From a checkpoint of a small mixture-of-experts model trained on Wikipedia: 2 picks a token, 505M tokens.
Below are experts of layer 4 (counted from 0) of a mixture-of-experts language model. Rows are named router (the router's row for the expert), gate (a neuron's input weights, with its number), up (a neuron's input weights, with its number), down (a neuron's output weights, with its number) and show model dimensions 0-159. Each number is 128 + 24 x the weight over its row's rms, rounded and kept within 0 to 255. Numbers have three digits each.
Before each expert's rows: "comes before" lists some tokens at least twice as common just after its tokens as in all text. This comes from a sample of Wikipedia text that the model never trained on. Tokens count by the router's weight.

# expert 17
comes before: "|", "-", "==", "The", "===", "A"
router:093087133082102127122133142153138130119061128133137084126158116133172117136114182136124114096132148087134102143086167090137117105150119155112136157143113101120117126141138197170098154121154171144110111091120130131147125154106081124138124154124123118116103149163198139113123140137142159094140112147134102130107118118137132138116154119117122110132143149128127121122162129131148164115177120063157088126143152129153124080162124135116118155088152110148137164093133119097130160120149125
gate0:138090128133136143098129123123145163131137084104107095154109126166160149106058120156147153115122118092138119125151141153136118109133123185143104102136116120102134115189127135136141075168143148136119100087148189129097111169116130134109094112130123170135114112096134153154143110141133119097165101100108143096126096116115128158146182135146112107083133079124119153108110116134121141167178151121156105120114101146086092127120125181110123111132141097141144141121145140149137129099151145
up0:097117108157088076149130112159104116157079138147124160152094104113159128114149123114165167125122097134167144126108145113160132131107129101102170116152129107152087135088137081114160172105118114142132110146153120149105105117152108154116141124098129105140132143177102132137107117077110091148134183152113117140145175101154144147133137127118148124127119150125143144145110126136133132101076109134140173103139127143096190163129143130165112109133104174115100113136154111085128129100096095
down0:102120107145092115094126153108112098135144112100105143109140111130117096165133134117126113172123156118168118105102171127095168134106101135142124112090122109110098139132074169133132092150093142099117092128130124150103102165109134116071097119138100134118112128130121077096146109138111123134164170144138126122144157143131165127116139136113114127101120138091137130144092144053111157136115126093141146155123182150102126135130148151130138149081165146143157147143191147098120153113177147
gate1:165106145123104106148136061160143122130180097138117098098156130144167095126111091116177116103132184073109111160108071146135133160130135176173119099127143108147138116153131131125151124125138132136127178127152120100159121151156131119142104138145107077092082104090100157142113138100160142124115146147129101163116095132153153127111134120130124182118119125099130162138137149135146131110157126105138140165124089078149150120131154140126145125131131105123154144149127104143081154131133146
up1:070164149129142099161122150150109129086136123118131104125130106134133134111110147160099092179118145079153149130152116153157128101102129107156069133093136139155153092131151138117136140111107131121106170095152141100103138143172140130128121093114154081152112109122144131130127105168118156135130159136151151131070120139116135144152152128113095125111141139168124119124123113153104114154160179111122146074120129122122156066154131128129059124143164133116116146126117157183102109097131127
down1:110181154117131149117130115100104098137141132118126178165176145121132174147139121123116163119079154137168091129119127146141189089115149106137161112127144126146110137137097147094124129091096138128115150121155081139105099107119111128118173148084128147121146138148134085101189106144118134138103164151152130144184130109142134132104155140155127120129154133148146077101167107164147143110103087156133113078129164146114103098105088130122115117143096094119111144118155112134148111116122120
gate2:121142153145090185117122123187133124092099081124150132096152138096135124135109117177100076124122111141167127135134121129130171111176071167104120107111145093133132128078143134141144129091127131106120143142092168098100131150148132148123127119131107127139157145117119177107115160160149104093182108121125151116122111177132144148121140158120124102090070120109141100135102131119131180130094097143097107097135149129137118116128101095117163145134127148138158125133139112111118173093131124
up2:109092145144161121106110095143117144132109160121139128090133171147127163114123132166145089116110080161126143128180179121104134100089112092162122160132126139129152133145140153115114132098139098138090116120097120102120149096117127124103118181119131162153151119111105153116117118080118142088162147138114134149137160123142085147094121119120152083117084125155118089084151112130097148148141141154136069123132110139126149108088126122140140167173141164118112125154091162102096145090141141
down2:195150100119141152102099105135133117129083103129108125130161100105104123140147121111111105115096154143108115142121145104115140169114099124144088106098161147134135132116099147128092116124125135169136134159094141128136097129105116145119118139138117157165153082072137167140126057152170110084148190113122129135122127161108141138128120095135090125158128121090105133112133124140187101181167163134090120130153132105157163145116147108082116135144123137142145143116138107134108101125166114
gate3:170125141128175131167108128140053140090154158091108154127113147088157123161105145110134128093152128168093090163156133163102126163122158147151143106144134120136140120110111176140122118143158133095128097123121133127133088127136132110116146089112137115146095088128160146132094125084129106142129119056105077096155119103120100158125124132112151131086144155159108119117153091113100131134138098164138106123115157157149102095159114109137141097111092125142117126117116124098141170126116122
up3:112113117136074128133138129122134107136165125090160143130090140118137098095107137141093104089111113170119132083149121121127123080147100089169132117095152135140136081145099095107120118098150117145120108112163152136123146144114114172090097171117127097126123109143118172137163128098118137139121130141130182131147155149136122155125160109130134151175171082109125110172123149119121089134162150106111163131119109150121158143173138182099127176149162140110135127132073152159123143121130143
down3:099118116107157144102144133115098173135189158137139128141161135115102113125129131132159118103130134163127127134159112178131145146139150169098112111126143117122152145130149096192109152114125118096153101136106109163176111132144170093195169067118152108132117116123124101156128190117120128108135125104139072141118107092132122143142092134097136118118119149168144144090098099088119117130155107185129104129102171128152137116135106147116167109131108131148122127130169140106146127129117122
gate4:158074121117123142118112110171087133124131101085096148135121066151138127139118127168107127150143147116107162159098148124136116123117117071133138186127112188101102083136126164126112125123135118093103161120114167147132136167135084092120111120134147123076111103120162109127142140142119117144147151152131149192129116130157133091100128135104124107108129105107150088085131112125133149094169159135165091138146157134144097149149114100159129125105121116124104104127118146090131108121173131
up4:157095135119094112134124114137084128119152097050078139137092085140139122142124114179097127132130122143094170150099138105130121136148115073156128164125142154087105094129138185145119132123116126101085154144132177169146131147151141111138121101121142122071110113136154122144126134163115126174142149140166146168125113142146131135100125158144129102105096101133127103100124137130120151121133173106146121143164166106128115164134134126136125150115126133083091114109099105091095112146162104
down4:178160134106134119137117091124165064157128128133110115113116099151140097144144148092096125134100103146108113135111142122163117105117159176129115124120111126163103120090098141122169123100135130146108077099088138127124142118165157114112143092150146075169137125119100111132110106144106136146051120128098087139111122164135111154115108124130161112117111146109184143167112122113157114163148124078134144073132122147142117126122170120132109115111091107138123133165116168139162132125119098
gate5:103123100095117121108134097124155138111096072145133133143091114148147129150169189136100127107102141080119129119103129110117110137140097130140154121121115164137151151094105117164112184100143159121120159144122131147125142110121150108132083150148123107162149067147123116130153153195164109138116096109128095122081141139135148094140120122123136068148116108121127131106159158166163156141116178159120078137126119093133098120145118107143127127147155136187123117142111113137142125126172114
up5:116095093128125127124134105145130126130103093149150124124131126153125120126164153143093136118127170090119106126099129098123093124108103127133151128119127157132169169104106117166150154117152157117125152154146142153111134072134149096144091146138140138142102091104152115099165122188139091152110113110124111123099140123146148068126102144123125052128131111145163142093112164164142160104119170163125093133136134092125125097159157100152148126128119114188134085156103106130156136138176128
down5:187097139111089115134152167127092131123144122101126106105200158147144125115121104115175099161115132143132112149121148144131142134149149134133172179087130080140129116125118148103112123161122148144121140125095136132132090124149099136119099127103107172118071146104123151139131144129127137136144130144128130103114117136121116125155124148124158171115109121119111110126093066126156124223152115096136165118162132129153132117065145115140135103139128126109088141143131121116154150069139112
gate6:112143133120144133116131153146116156123144141150126110130146118161108133147154119148151138138160147132124164172129120117126161119122130129099117099120131130148137129114110129162146178124104103131113118094163097157187116120152205134137085123123100152116128118138105121086131125131187092190112106123143138107155119143136123113127163118171107120134104118148123096125140115088053136115198130105110099123137130149100106113180079150107097163157103114113142130116173123092121145104115115
up6:155164149131119134112126136135126124125122069068140152147110143142124123132096140149168145126106131143129130118133139149126128093123120156140138094110173122179163160112145161067086143110095150133104127192083149135121169115121103088138122092108135126126124147111152133109148115196099128082159120133093120088135146096098150148150114152124151105118154108183144112162118156173129088119112124149114126104120134120103133149138122116162136124127132128182138170129138115150132084144147123
down6:082142107107099146142159148150100115115165124161075179130149150155112177140130124139147108156147136157116141119143123075158098096119110117118116096132131081145163181095134124114145119105138110139154151117124137071155127120107162127125111198083121119117159105109122126068079112108110140121116182111116135149135128081141134129090115114102177116089126139136134155109134139117077114123140138152093131137133112167158129153129111147108148121136112135137166110137146120104129140111132120
gate7:131140161112156135130109136097117082135119118119154097150164134125113110109135172163115112140132152147141093081165134151125131135115095098129139110126149124177107130143170125144139138123132098128123082115130117119112133161142108089167092118101108152115127111113098124139099162108122126143098093162177140145099100110143165130107096135102098106100118138088103188091132093112126164170150151154150136155126141114145101124123099157194150111113162123169120163101100107092154127136120159
up7:137122142125124183110134118111129104170125131108128152082144145099127139148164113147118128132138134150203140129111113162083080144129166101130162154091119117161117138130152146095097118095090085144120143124119136160136091142098118136129086117136123085133076112084120151143097081127115163137098135100144132125098145128122161141109104146097149147105141143119110133126127112073138132121147127135162127136126088084140132115170155125148138125093115141124113145101139166112148074133157184
down7:110095100151104167117144161124131151104085121103143173124156116132153150156133108079117068148151137119150150109117153142131116107089137166125161127150148118131136141122130120132137121079131158128050101122106157063123148117144133164117160118078156090150128098169109136159141142155132128138096120112098144138164105094119141139131120124120118136120131118101124125136100132135131145147141157151141097143139118112132156127112109205149127142159146105103101098103123169094110112102100172
gate8:112102124114123160144118107122137128082116115162125104152147170129141172150165149150134083155067140108149134104136139111098098125110130076104164153153072099110097128134115141126166096096136174126141166109090104131136142136088098134100102138141147126141156160127163178107058095142139099087143133084145140165128113103112176136176122111134142156112109125176145123124106105109119122106109108124137135130134148145116093127127122107108143121145137141119101139118113140083135120110109119
up8:153129121156134103152144077118084123190153136172129132135101125135144113155108160107086142128141121134142132129098150108098120117075160127135098138119167132136127154111114082143122142127166144109137121108121108124119146153146146135109123133127104135135091091147126094130082112160098141112084163105142151150098169155135123136101120105125150138158087130120123104137102127125124114120112116139186151149138144135158061127140127109149110143135118096143141114132154125206121154186191106
down8:142131151070076161069127122170104152165130125124129110117126164128137070166130107093083105145092114119115096114121094118177166147096170105133160127179118109122136125139103116125159086151142128105184128141102148139079138119112116126139142151097089132143167125115092134098109151156092137125101124126142143131132150087148116129146090136107121131096096145151089104100145104128120140154144154140126180160139143115111125120151146102111098142133126142142129107151132130165104136123136099

# expert 2
comes before: " a", " the", " and", " which", " but", " an"
router:109119132117144130116146153162143163087134120136128080102150158104133148103076132120093116124155137100153129124146133129098096125102094130100154125111125111119135145137140162122101158172133112155145116139173172120157124100116147151138118132117073103104075129120167156153078118110145145117151137098158135137132128115147134136083119149132125102125151187119124078098122108123131124094131131104150127089170136153139130103171088126110114142132175129141144120070142169073131158166143152
gate0:153126168120131123131089090151150149157088092108126117087127112138169153143109139140094128177127103141132134153128124128120118101097110191112124139137132093098101087114163150134124140138144112097147077138155142156138141097126119147122128091151110123115109125116111142145134181109111082114141140063115116128134122161165132139151134171139109135130095181140141128147106132083091120156123162117099099114125079149138155125127099130078134140104143109129129125130099108148191082118160126
up0:170118123128068175141104135113077108142139153138162139130133121073101132133147077102144125109135146096135139133108096128157123139153151075157134094129151132111108089177080126148131112144084172107125191137130128123124128161135097106143156159133138136164117143114178128098129111107141208105121136149120111128122111154096169138144140108138130101132133139133110117128146115153133084111119103111148142155108130137094089128106109143196113119119105126142127129105117113132113126122145087
down0:101144096161058116146141117101113156117133114099149123133152134151096116122018142120118117136111157143155099169122141162125136109124158074139150179134128151145088146145149133143115116101101114156129118111135137126137161141129132108137103134131144112129140121154171115072136113129115123137172064156125117108108090063146099143140133121143135100105094156138120122138147128109094136133120143165146095112104112139131147111129096122124151149087094131108134113104109120142125111158101153
gate1:146143124117109138094120130117184132079182152101153132053157124136119139092115131145147146096174060138122149176133122125099123104119125118131150128117150096127120115119129104105116105127094160111143095100169125133132121127134131183155148138125181140165106083090142136106180128134134084146150166110086131131116148149181096162148106078122154126127120129093120114124086122115123115159134110147096147111143121127179101125128114133159090135149133129132138141119139120124115119133144128
up1:123089129109133107121095149104085081127133119093113085162102115080120128116114131125145138145118165126096156119141134115140163092107107124102135136108140130091137116129111148127112126142114074128110125089082140156123135054163152140127105126141104099105113130110127094118100145156136118128126122134144043151148115129177099108084157161134139135111184106123127127154119144138100126139105162137138101132178172151137138129098119108107122103079160135156153114101106157115127143142156148
down1:114111132123164127137132134173125155145119125174111146140128122153121145105156135169109175082120146141126108095166164112151088129111140110161118139137130157176129106128081126166120147088113151093079125155146142083116138117101128084117115148150113140149105083134132124136174088104155188129122112152130136079131122143150120159145114128097102139102114152138123124138105109113125101142155129127125112120076115148169136089115170148111138112144172165113142109147103109167172105129097147
gate2:097146143113115127153154128157138103120161150117121157069160092133116115151109132156099141097127113137115144120089119138133112131115115136121140152081151139102101095185101073128140148116164136136116124147096165127120134098133152099116164129140123113131173133143142173141154111164132138106103146117158130135145076143119146070136133139160112122082100131117125104165132142143153121101110167101111094065120178105136145114146147140093111166154130101116090160116103096135131105141082106
up2:091098094131116131125116171126111142120125116116149101157108150129116117134154093100133138146117106139105097120150141108151152120121130152115150104142126089121163103098185150121107097140119080135187142125160113129156135103107146195188120145118137120118099139146101086138116088123121133111156119151117077136134177165098122132142155098142133122104129139164145124114110093172078148136192121141098170132102118123127129143147102128169110101129141153126165165150143123105141174129133119
down2:085109132136116109161101144103084123111087098171114129138152138103107143151134150094157165111119129136119121145124140115110109121131114178166129141123123134151120125070185143156140154096139154140067095135123130082124160205148088128129084147133132164092139120144126128131097125113104106098114130162121158106124116128111094157110061148118141135123126133124149163141144129134112110126158131110118127106146174144142137140117092123135118128145097131156106129160141151115083107187121100
gate3:132138153078158138094136158123129112143121152139128138122125117130131095148153095150161152136121148123118168143118127133170118137140120146164153099115179129141141131145159164143128117159112140128179148134117111130137178073127140139102105170157121138130126128103127144127138135126127155189133116129141077125070091166097103118106116166080117167125117143098122125104102148167184134141119144105128151135121125080152127148087147128130143159151145145182122157121132184105151100173114121
up3:118105165158147163104085122125090157163130154136127121119167125186161163083127144152133129094102162149110112143137134184096144106084121129100085107110144112136110099117188087134133112123118132092125107127101131093107142102108133153108114143135153093136104159138106110109131125104116164149110143124144102161090097121147125137147132121103108163084110125122152101110097111149115148151133105094100130102130114095106121139135103150135093128123121118135078139146138168084111123177085111
down3:170144107132170128091151093130105136139117130100098128133116108114080120146156123165158144111125153150094114114104154127136128107116130120119152136143105128155147133106143136134065122118128122158139077074102161108146099151141177123128136154121125102147119151130135162143112126106168074107134120168144162132126126097143096105129147146173161130153109121159104158131090118114147127124138146126200094140111156116157102125180112125083171142138148145138137163131099093167148166111129105
gate4:119122148146150103165121168133147162141098127096123134107130152115162128096140114163113119125135104071118108151146112092108177131133111148083131091102149145106099112149133142133094150176117154136106117118117092128154132104161099133151154148091088095111133130150144136162116130118117137137126115158135160171183078116118127101117168137140144106080138147126107118120119134150133143151157134163079135144120081105111139132135124118153130137085126161135119152140115194106060161101110118
up4:152193137138100090136132102113105136086120127144113099115132132114139122128149108145092100161089114080129152153165134106132134159151164158115137129129114140095118125142178114122141126152116168103128133102117088127136123167122140135113116156103140133156154119131122151130176111127171125108105087189108132154126100154082134124119136081122139099115089154143114155157100167119090123098144152163174146104116116121118090153134098135136157109053097133138104132139159170126115144120141122
down4:150121090094076148175145095134110127069134136128146120115159149138097127063168119161103062135109159135142120092089132141127117119119167155137135119123130100167120160123114098162129114158163137138109134095170176117126073102123162100122120107150127145152115142120122120143120102136113122127103152158140112191128116131133157156131120138132086156143104147131108093144163134122091098097129153136138141138125139149146128122119123172144111110122115170119137123121124086079154086129149133
gate5:104112141142139116129115153163105136108125140125122138162170158161155143141120169138128116117167159141181147165151159121123145164116121135123079108128088082132154134095173127089155201177140119107128076132096139118105099149148078155141146109120092148125138123167086099128121150146111148131102122142126178132142107120106139114121145117119112133079119147065134110138148102147149122084106135109150135159076122154125125134133129157095133125156130115127109144129161134140138119151148162
up5:135151105134085135142145094149159071171167144125143138124096130105156138077162146127138133123143143093081097088089095139142089099150134162100116186130120144127101118146115114117146099115133130115156190171111131128187119147112183082121133115127099118105149145116165117138097114122088102140160131135114118175128118154119117152107122081153114149121104106129132135125116091130114130128149128156119147103171128136131156128119133094142128126122119113127129085146139108195151114152135128
down5:169148135116138120120127122130139123141121141139156124111114142138182136158119138165122143101154141127101153124099145121133100142136127110125131175126080154135105098177166128144103123172136058123115139105112149145132117121133137157127125102141113102115196176138110101115106143108088137112137131157133172132132147145112161147141169122106158158128092125166135125145137110115110125124111097131114089116089154191154102124159155147151185143115069145129114136149062155138117101127100120
gate6:120171165109153115186154127127113102126121121172121139107132134111138141110092139108151140111183116123102129124151125076110154063107116146143107125149103134105138117141130118141157161135125166111115168126117141119138154115134131143165159148142118137110131098139127128158086126093097141122087142104132093133179137117089101137081113141096138179159091139159114166098101127122130149144105118193120087098071138135123155157113149130139143082149130133130124130127160111093156113106159130
up6:128084107161082106083103091158101163122113114127123135125114148137096151184167174134083125099114130121143130126125095140131111161145123120105111112108130139122105153141128119131106137098110094174114114113154112151152089134094133128104107143083126152127117121113140168115127149130161117131165127168139149112124123116158182121144123130105110103130164150139120093118149139145152143148142171080120183139153120135115095133138119160132123175114197135128167116118103180131100169151115147
down6:107181143134144159159132126140142155127121105158136114177109153094153133151057150171131175131183117137084134123081138131121140087132157148106125144139111144134196099162128086121150127129168119108125151123119115103101152127159167108136129106151130146110146155112108081099145147105122152133094126097130103126111102112108148133086109087140124134153115117136139155132139105137131123135097150158162091139129147130113131158106128094166166075129097115142115147124119135125160134094105091
gate7:173144119129168126130131125071170145127106176123107126143139118121107108150130137099116110063122184079128124091114118123156107117138202157161152155116092152117104157138091127131115147130116142123174169126132145127136109151166127114164154167146130123165128128089163130131110129123102140144117121122109136102116066118097105096071134150142139110111151115111170138131145136171111149150123118150143141113111138132116104133153094088145100144113133154128154097142159133159156112133105114
up7:082069111150109149090142137140156107111130141146129124151132135158143167092130151148108116138113153109138113157127112110078157174112154124128143096141153129133123122097162105117175161113151112131129144128139128101091139122120159101134128099106077128138146145109115102127174121144111151161133116126099090114134145141121107181103144130147100176167119139129108094094121152138173157085140157136171090101097085145131134129108130101168134145129133147103137143135164062093134165123137113
down7:149166113086128114132115104081134123127100113148093137115148139149134061111107153083146151108121099144086137121126125107142127107133127144105155178138113112082125127089118182131102118171139158153133157120075108130107140083090143127111140112115151125133108159113118129086114162092173108178101140149126158159143102138149124145176141127133106105084121132146166097133120107086157107157104133149095127159105133134125139128132155138085140093147086137131149094108122140156112108138142128
gate8:159125122124125129098123102197145101108129116124139096158105134091091116131141115093114113121096141134116124127123123087106131109131160135103136120106127104126124105100122109109072170089101125137112171131105101099130138169151162135111104092121185155120099168117127136141118131096115099135140113113096133119128149131107101105124101105088124103110169139121084164102157177115146100185133108146143123115128149151158140136148099110095126153110159098174156121161123182162148101157134147
up8:136157121100152118141151121179157141105118105137148140118162090130129110104124111134143136143139111127146161148076157145137120058146159097125135110148132140123129173117085088118105098105124116116095087100157162147143114156135148161155115102124167133137105149083136126101121122122096110132096116136103142096137128150141113171101100135126133138113142131128121104060144125095184115112140142116150141170151099138125128176109096116056102152123081107167147144122132150138137146118119156
down8:122096122132150119104124145111140117116146127160117160111086137098143115139101106121134163105123091116119122112134107139188160180125128149155131137122135139154118154136116186128204149132152197131160121158109173088107108120118127094177120148125163126105143131192160093119157131063120095104114152107143090127131109106123128089125175127139150126131169126108137156123126140159142170136144136129101149104116147129120128121120126147137166122114145108113103127107151102117123143172096128

# expert 32
comes before: "-", "|", "ach", "qu", "pis", "v"
router:051131126134108118147148091136132141117141103122134108125177142113164125099107150164121096115158142092124130112119129142123133111133105144131150144109159094147128141146144151156106143139123136136109159081174113114137148114117089119130088111141078130094114121157140152115150132098111166072166148104130099141107149106098135111126128128119117122119133127081170116141140120118134147078173141112142110132129132185160118082155138135082115158092159138162145131082128159103111180169157133
gate0:085129127152105117152100093127101145114117098143116152114145143126153140088104161118103119127119102143101133132127087130184130167137129154087097122108117109118076173123123134151113084132146114084167153145141097147135181135160157130149092120111127171101173123155186098127109145130128157190090135127132131153154114124147127099173146105121136132125165150107110114156145137098122185103091140160147109140126109131140111117150131154146127149122111101133106128163133167110130142099164141
up0:148131097140123096081090105172107137078168143139137167121131107143118152120161112138178133123160100133098141157129138146132097151143110127137182117070122147137139118136138147136128155124111156101078122117119122150151120113133136113136131112116128145133140104175155110147087156135123062080098137120147141141135151097136134143166115142115104132153095152142126148133163152142098127151141120139175132153098139123102111122139122103124064109166102179150143160161101122157103154115155087
down0:152117120152098102138084168121141148112168139154116083164156146140152124117144123077110118149174165161138161105142090147147124126109131133111129112140104110139119162159102080149158129107127126139162092148126122124146147093125136147120134133149082134086137122128149110155137130178114132119089103126126154109143134120111143138135119128147112136096149130126138115139172116075142127142108085116169155152137137147144184152144055183141128137165130098122142149168117150164168135112089106
gate1:151140125076125105117146127110125098096157175075121115121143149182097085123142114138121145118096154112085113120135068097161118116127114179110128135126156108107129142135166138167113149139135115176110120095176113117129150130130195118112106153122161133122138159095094148111189193074121136107140121125109153124128138111126170109133122122171130150122151158137168126084122124143112118145118134114125133164099129157168157116108145137139112152125124149137135139134126125109144128164113156
up1:131153111149172114123108110151116150122130089142127110104119138185116124149070142131110106078157125154124064155099118157138129153146134136150136105154147153152092117115122119119124140136156103135129174126126105109123114120142160123192144093104124134125169119118160127101157132174098136100139140126145125082125114102116100153157151124123157090136130177118117130115176112110125092135099150096104095118120143126109144093118171139148123161135077163138166083128166120143121171101129149
down1:132052126145104122142095139109136157150155119102121138071137130107151095148133122158127155137146128132119123154193152150104179163132094114116143121134142133129141106158116159121090161100095137118127121172108135111128094098127148141138143150143124131119117120137112121153095129102176152144128149118115155151108139127133132136109116167110151148100154137113096104096060112123114085140107153107137099095121106147115174124084114115124128107142094169149139122147127114150168110120061082
gate2:074067147121164143087139133125114138155114126154158063103178130143101144126096099137071118149150124102115160142130137125089126123124103119099116065118126131094117159123139156147163109151116144135130134105116107130143073133145113136159090139144151122125157141148135132103115106138098092134105130113128087154135174149117172087132171153099117120076129162130128130108144152139137150175135133137127137087151152162166091112133103129110137127121125145124119131137126185106118110105138107
up2:121132131112124168149162124090141083148141122115151133117153146134149118111101121141093154144108121103161110133118131149087138088104111128139083113153148118138088094121119105118119122087157104138172123143061120133116152125106159132125103180130121116082113104141116123121159095083165177139088156128130151181165136109158163134122128143134129159118172151098127081097154140102146117142141135121137162117127126186153169107134130146118116139089147151115117130151109174143150099144099101
down2:105108112134159140107140140082126111181117103161126119139173120136106092126146128153153102086080176155126131088145175106137129116129134129123108174156094151144107124108149156115123112136137135105149114153067110094137140163138181112112165153124149127144121149123109140103121091127134150107126115141081119118127137173119162105123128113152103156105121118133101144145086110132135162073107065111133107107117130120123095186137132135114137098124101130111137154109165175095152109146132135
gate3:114128117106143117157165135160094116108125102097127130154145108102141111164098150129106131112133095108122152134119141191109122116155107132120136163128189110144115134091140113138102105109141146154122138143148117077115125064163097118157138124134166139126153083133138135125121151110135129156149117151122104164095165143178136129138105131152084113112128126137121098089161147124094150159178116174160120086111123154135126140107180083096134113112130137163082089140097149107152142134129157
up3:136113127138180173129142116109115171094133125168110092118145101130098114101167137104145148136117142135106075141144147096166153112131124127144093099102065147115144159152152148127142147150082119131142129131144132151087157176104161139130120100159113110153093184125100115127120141148093125093155146103113132125128096102101142130085141112084122151170116134134142143157141132140165101122083129111102125153170132119124110110169073150148095128169116121124147155114140113155103121142113108
down3:074110085143108137105122141110127148116135110133115135160130136125095140150148115140157136166164112104132094149112140094136127174081206121128114118196152144092163153134146119071113117125150135160111124097171179118086133133165084122160130130077096132123123113145129125130141144130130125111166142133100135163126142107158148118150117123152173074114135148123130109094120113117166118123119114143143134104180067105137121155130113160134114134091148130122124145112131159130113133124145139
gate4:155101119110139127149137099140140129143158099125129109107143143113177118140110120136135209113177102109106138131173145102135119187128121130110139120102118146159158122126131147138129109064103154097096124143157125110154138131114099105121134137110117147091150098119110091096134196132108157085173126145148110154107122151103138151124136164127131122190117148122131132131127150190143155132131120114112122161092102111093141097155122146144098129102122132147163098109179116121153165120123105
up4:130115154103101141154127126170132094101165132112145155137144090093168146126112141127140182144157134099137093112096177107101139128081136154127115122129114149169139169118132116107148123106128116095135133154161110124144141108114137130103130131119097112099137114107138099110131169127121152084173099137137089140128153157103116112134130112107155105195147163129108120157114179135154157136133123139141092154089091100110146143100098142087071128118117125121135116134192088120120128103079120
down4:162088099136113049164169127124160110132121144114148117135153107131116141115145147136148140145113141156137123145147086138118154155161129143148135147152109160171107136155116161119122158108162105146128108135157166144118095131123103164094155081132140151106110109148097144061107145124154125131148121104170155117091113174162141165127141158103175136127129161135122125142135172076140123094156125160092155157116114139136124159141142112137138105167131121157137108132093130153146097148162144
gate5:106159135179097133145163055101146119114108132137129148150120121122115135153092131107146119062137122143106119113134139130114092097166133112125099100141124081131148127116103206121116124123153221116137161117142089148131156160150123134108087096105117124133097096142122115110172109136129155099156117136094148147142176124121094134146108139157107091112100126104158153120155153116118144132161110125119115079138127144152133141154108145106089119120118138116152138105130145127111119135096118
up5:107103115141097139125127118142112148164146157155117123148126151137102137163135187083133155143117134135119143087119121143081118092162135100151139151110073140130173128103119154092119138155163140139171147130127112136115124148151084103105095136153136168136104085119147111110155144137125141074103113131110118149131133105080108179099124150136121076102159087112109137111132088108085148133153117143124136132112101167115086125128100107137123117145124158103155109091148163118108087174134122
down5:142106143134143162095106134168104138142142139156126143138111167089122116138177114146086157097113129156077123121133100078157148124123111137105146107096138162145134102101103169152061170156146122156115123149088119143112116117103129132126165094110125130123084100109079136126156112121182103142098133126140088142131147134130104107114112169160074102128136117111145128165106140114134135134122058115100117093122108129164094147141124126105166149131121105136152118164138134126131094156116135
gate6:115133131141101141114101117125190127110125125112139113150139103097151123136096158098112169117133135078107129150109134133112135144136082119133157115176138142133100145132106096192157166120080152130103151143107141117138135153190123152098098125127134157143133112141116089138149171169108120106156133148102144101113146136116113110101115140125149098177130117130096155149088120114173102118139124134175095129126144185113087120150147166079082098149143128167121143138160121110107143139131108
up6:145142099089116145150129106142102130124132135181122128112095137188143157149079144086099109062117123143122105100110087116147146142160146120128134144118120143165155165133115062156137122103139156129194118080126131139117146133129109109140123118139102120128120119135131092136081108119179107145174115120142134105158162114103139146145104173105135135103109092133122128153119098120138145098108104112127132134125110105128155138097152152158126142168156141112120151148077117190097107142133130
down6:115132116108120119096155115120135148128170143142179119098123093117153140135177143128129144114139187139130109110110124097141104148109120122112101091144123152112152115148156134087089102121102147144121102120128113143131136093116120114107158125141123093097154108115128177097185135123111108115138158111121113099114092117139134126151126092103131132121151134084144105105108072117105098162158186121104165145139142153163102087119140107103120146132127177071078161108147139114158110124070125
gate7:121121130151113115152156176102133113103124123130160062088139132131097133109135178152102118106139145156158117094107133106138130149097094179101148126087156149096128122103105136139134121156142155167137128129137163083142139128099158070160120098098119116135134068116103084113110104160135144104116095115159123117138128124098107150116112133110139097151107137112164128107096116132093167119096122116105123128107143172130156113105121118113140174117148172133121148136101121154133176175106103
up7:117136089128117139149121115125096106121169116133158064127140066117093090138116130117126149074117101131093135128119142100126156153103125122121098154116167107099136106138146157154143147152127121127148141131118125104096090105096142134109205207136100147117129109101068112142109099111150094139119110092102147138103171160122143146146098123132114152123159134165140093106150123120111097110095163111112127100092131139115160110098102159140121123144124119130116116124105121126116112183132118
down7:154130126122116109098143151152135149099129147147117114078110133128095159153134107110115142129144122119108142144156119163183132119164120105191084150130106149129111121153121152146095124131123136131100127162124137161047121107093174117138074103061085111106103108150132108158167120115089163176135125146169140104102111089103153101137117102161118130109131116162140135130126103095104103117111129153070134136112110135108149101125162089099118127106117127106128125124135141144129149114146124
gate8:121112145115151115157143154106132109158145142168125100137161103131163105109147107147103102136135080124090143113127118101089155091111118194137167140091127111138083162131083100115101130136120168121099107138120110147146115128105121116163124142113111118097148144123123119137139121088160116098125162111109108140111164153150157114157103163131165147149147119101180144133150098114147160141139154145151138070187074117121110101126097125115150137156120147154138135138108180121134172146154118
up8:138127123095143149135118134141136089173188098153162101150175136094163115121114150156080101127161064113140103147091115143148117119123137161129131116123138136146110107148079140098119118109110159140147130141131146146132114151116161158141101109099180108117148151100143119151137100126107117130128155106142082124188130125117136085127157112150143136104124118081126093133161102134112147120084151128120101089148100144139100124117086139133156109134115133123125129150073178132133112129180089
down8:125145129117161151120124102129132116114166150120120090154187140110121160137105148118161144087097142083118088155086141123121158079118139098133134162147134152102121088146191113177158119143115109072102082131127085090126134109166106107128098125153119188128156119109158128137128160137135168158138090125151137118136177171116120132156131115162146113136128101107140097080114135113109107120154116130095129123106134128152139137135093142137096114113133125138122112179130139116140086123117140